From a checkpoint of a small mixture-of-experts model trained on Wikipedia.
Experts: 64 experts in each of 8 layers, 192 SwiGLU neurons an expert, a softmax router.
Below are experts of layer 2 (counted from 0) of a mixture-of-experts language model. Rows are named router (the router's row for the expert), gate (a neuron's input weights, with its number), up (a neuron's input weights, with its number) and show model dimensions 128-255. Each number is 128 + 24 x the weight over its row's rms, rounded and kept within 0 to 255. Numbers have three digits each.
After each expert's rows: a language model's description of what the expert responds to. This comes from a sample of Wikipedia text that the model never trained on.

# expert 36
router:134087135069156143101130084186113118104091170157120111143122157097140119179138139111113140140122134171129169132166113096125171147167146149166154082169140117159128156128165186124080142115146131116133160119115120127100133164089147155069119123117110106122125172117123139110077103102132087108127105131113159157121142162105157149136100128120115103117124125161136138162097131135132175122090
gate0:161147159146157097148171152083134144187114166141154131160089155145129083171168097079047126126105179111129145137081107129128144108146132097132120196134118124140103130128118125135136180146139095104163137131164110114136144115141114159111109128117146170139123105098129099127090101089093125170151136122100100133128130158116189086108153140126136114110155134139120132105121177152111104174130
up0:114133080123098122096171127182151141105111088142137173101128099125096176124127137172166120110136109107082101164115136136138144096095116151110159122149094119109151143151156116100143097137154152189140120158132154155108079165138117132101134097170138155108146130124087159139126155133139134108135099149148134141126150117132085115139096100133112130111151183118163148127139119086142148105070
It responds to: Subject pronouns

# expert 17
router:152112135109152145102127136102122100091141159118112153117150079124128094163143164133124134131135139130113130155085172097130140185120136126105126114171109118112123152122140113115122091120115134178117095155122151135128107159097119106132105132111133152139140120083133135146111136089142132102135168162157122161125135109114139108146165140114140116121121138132151142146125101147124181104092
gate1:132117168148105106137186087129167121140104121110153092131104144083101151116105113122131110105147152124152176145126133133110112106118149135173124145110146121180143130115130131119135114103128142095131118149133132086144157179154120140115142145139109120136128113133155131148099117168151146134122138159153122111173169048149119125150140097170134163122140130095142149072167134107121124156145
up1:109146132159132095118167113134145143122126125115148093147108121109139155131121099141141127113148155127144151151107115154125099089122134138167130151129160081142166150113138125135126134089142132092126126113110149112127145180164110141120118174145103098126168095122148101150109111152122154140104131143141121130166155075116106122156143101191115165117095181110140149098157161121123112160130
It responds to: Table cell separators

# expert 26
router:152105105105115132110118115169114123120179138125133148082158100136113084141157122121134155072123140154136143145124132103157134143160144121148102127172120143127107134158138124118082094129109128149110146120139147140160137143140126102123082138136132175101114111064139123157124107126172138103149176147187119139156111136115126127138112146150132101127148152106112141142181079146138142112135
gate0:129122107106117144107103121130130149123132090118123106164185183131141134139174128148105148112155102129182112137109124125101096129162106170110147133133070101090081173095110125202104136131125120095130144121136139136144129143141116086138125159146134088127096154103148166129109127125099150163110104157115117131125115119122123133194115152112185073135109146129082115132150126135129129154159
up0:170126126160169154131138104088143102120085163114165141134103108099126114155038148126076093131131135104103186114143145125148128167126114099126099148118149128173170144166113138080116157106102132126114150125091152149158155115145123147156147143101137128139164121100092123139130097136138130129140160172089169145139113160141152104089116093167104102085139127108138092138109143121107082138061
It responds to: Table cell separators

# expert 12
router:117143089105130117139148138142128109105162135094160100108125145098131113119146070129138140146119133168161130108136129147130158114121102173126102159098118098135116136142155068113139149105117138162090084163153125113180133142167105124097147102094120117160106153110096133099111155122092120083127132100131137175175108123104105069175107123131153168129143126103100150131146125130138126121115
gate0:163128103132142114125111140106091143106147127151125165122140113123117155136136112148162119099139133133108150139127107107120086148128158114154082145147118117150110125114121135059123122096138145138139144142175125113124118142132099088105096129175127150114156137167123086099146120150118144198145132140124153140150121137158140133107156109175103104105147118090167163094103129164204109150132
up0:118134106146151173093091129125119161129117116127122119099141122144166116152169064130141054117123172120144123110152142148106123169130134144139129191129103126144122116153124147122166155114108115144130128103120079114152153118108138124119123135148125138111139131158139124070154152139138133190111146118127139153136075100127129129116129151113101112049134133111126195108104170130160151113136
It responds to: Coordinating and, of

# expert 32
router:128127120124119118127129111127114114129127144104114123114126092121183119176097153117102130095130144157100150128088153124122113146171145172128119111156136153091094192145127087106115102112082088171125108128124141062152099138136139110101131149155172145113154156102144141137146161079150113144130136101118118151171107120127113105108107152146123132169110179099146142136141136147122159126113
gate1:119088104164107097104140126091133127137106123126085132115124135115112130090109118086112158138171120106106156135131122144121118121129125149116138142104135157182107090120058087143155126090132139112137119117067116136112143176143119115153156121100155156132160118121145120121090174163114109119122158104121108126090124182111107114115150085156144103108136162098094163142151127078144131115111
up1:159169141091115122138122134108119092090117115125156115120165075102104160147152130149140138146094111130116067141138172126128141114132120133150159109123078106091147164144177186089135113144157121158141090106172130114132097102143157101135105162150125110149101133111113176134165078127129153108091077140139129121142153106180133134156129139101148151152111129147158091144142140123125138129181
It responds to: Late table separators

# expert 8
router:143049085139141119124136121171102103147140142105119124161123116111107131091119159130134140130148144139131164162138080105114152146131133124143155149175088130149110160119154116058117113150147130166116093122135121108151117133094110177143109145108087115153161107120124134101113111133085143118144078126134117127118138126142122177135101128137114116117151110145152147165132112138137141104105
gate3:141170078095155168151078121070136143150136115145157136094143048185162130120120093111119112122124097140104147131119083158115147114176115143131139158159152095120177183165097125136121109131138148130151151130103130134131116129165167123159129147151115150111147109141151104104128114104132101170148119128124126131135168104101141132124095146116157139137132107140100131081146138166102152116119
up3:136131097103165139138111140113173121108120159186148182138096064171161164120106119128164152140157077147135083143163162170145133132147105107104108126136113100123164144090121117105175081121132171138108135130118109129086086125108177157140090130107137105117134144130162154109135120124124116147125120135159144150113128101139129155122132112082110108157148084114133117101122108135158162137151
It responds to: Blank line breaks

# expert 11
router:144101091100151111126116126112142109138099153136133136101149164106143085136116104152111156117134109165153145074172135098138107127086126143106122137120130128142141139138129102124118113155153127127104098090165147131071163153118135110104135125126133158102097131156107094104085178138112137124152078130078131166153161150102156139137114156104137124115135144160128126143088149148119150155119
gate17:124126136139152164117123114123127140144148118113087179137137152131126143163175114070124154099124146131131101105127106141091102107088128102114147151126123130135157158127095114163138126117119137123142136120146060116127146139122140132115152142073138089146124179134160151117107108177166134109148133103137099097157131122164143093118127081140108139179172123105132156174132150081126107097149
up17:146155153114091109101153133113162137101086114159160086121121094144147115128101151149133113170142121116135148161122147154111093147161133139141124119115146079122080096140170139110149114150136125122148112094092138136177120123147097091141142117156094124122132095130121093095138172095081136117130103141130132120115124139089120115179098144149177119103111113142112149101130077149124124156153
It responds to: Clause-linking conjunctions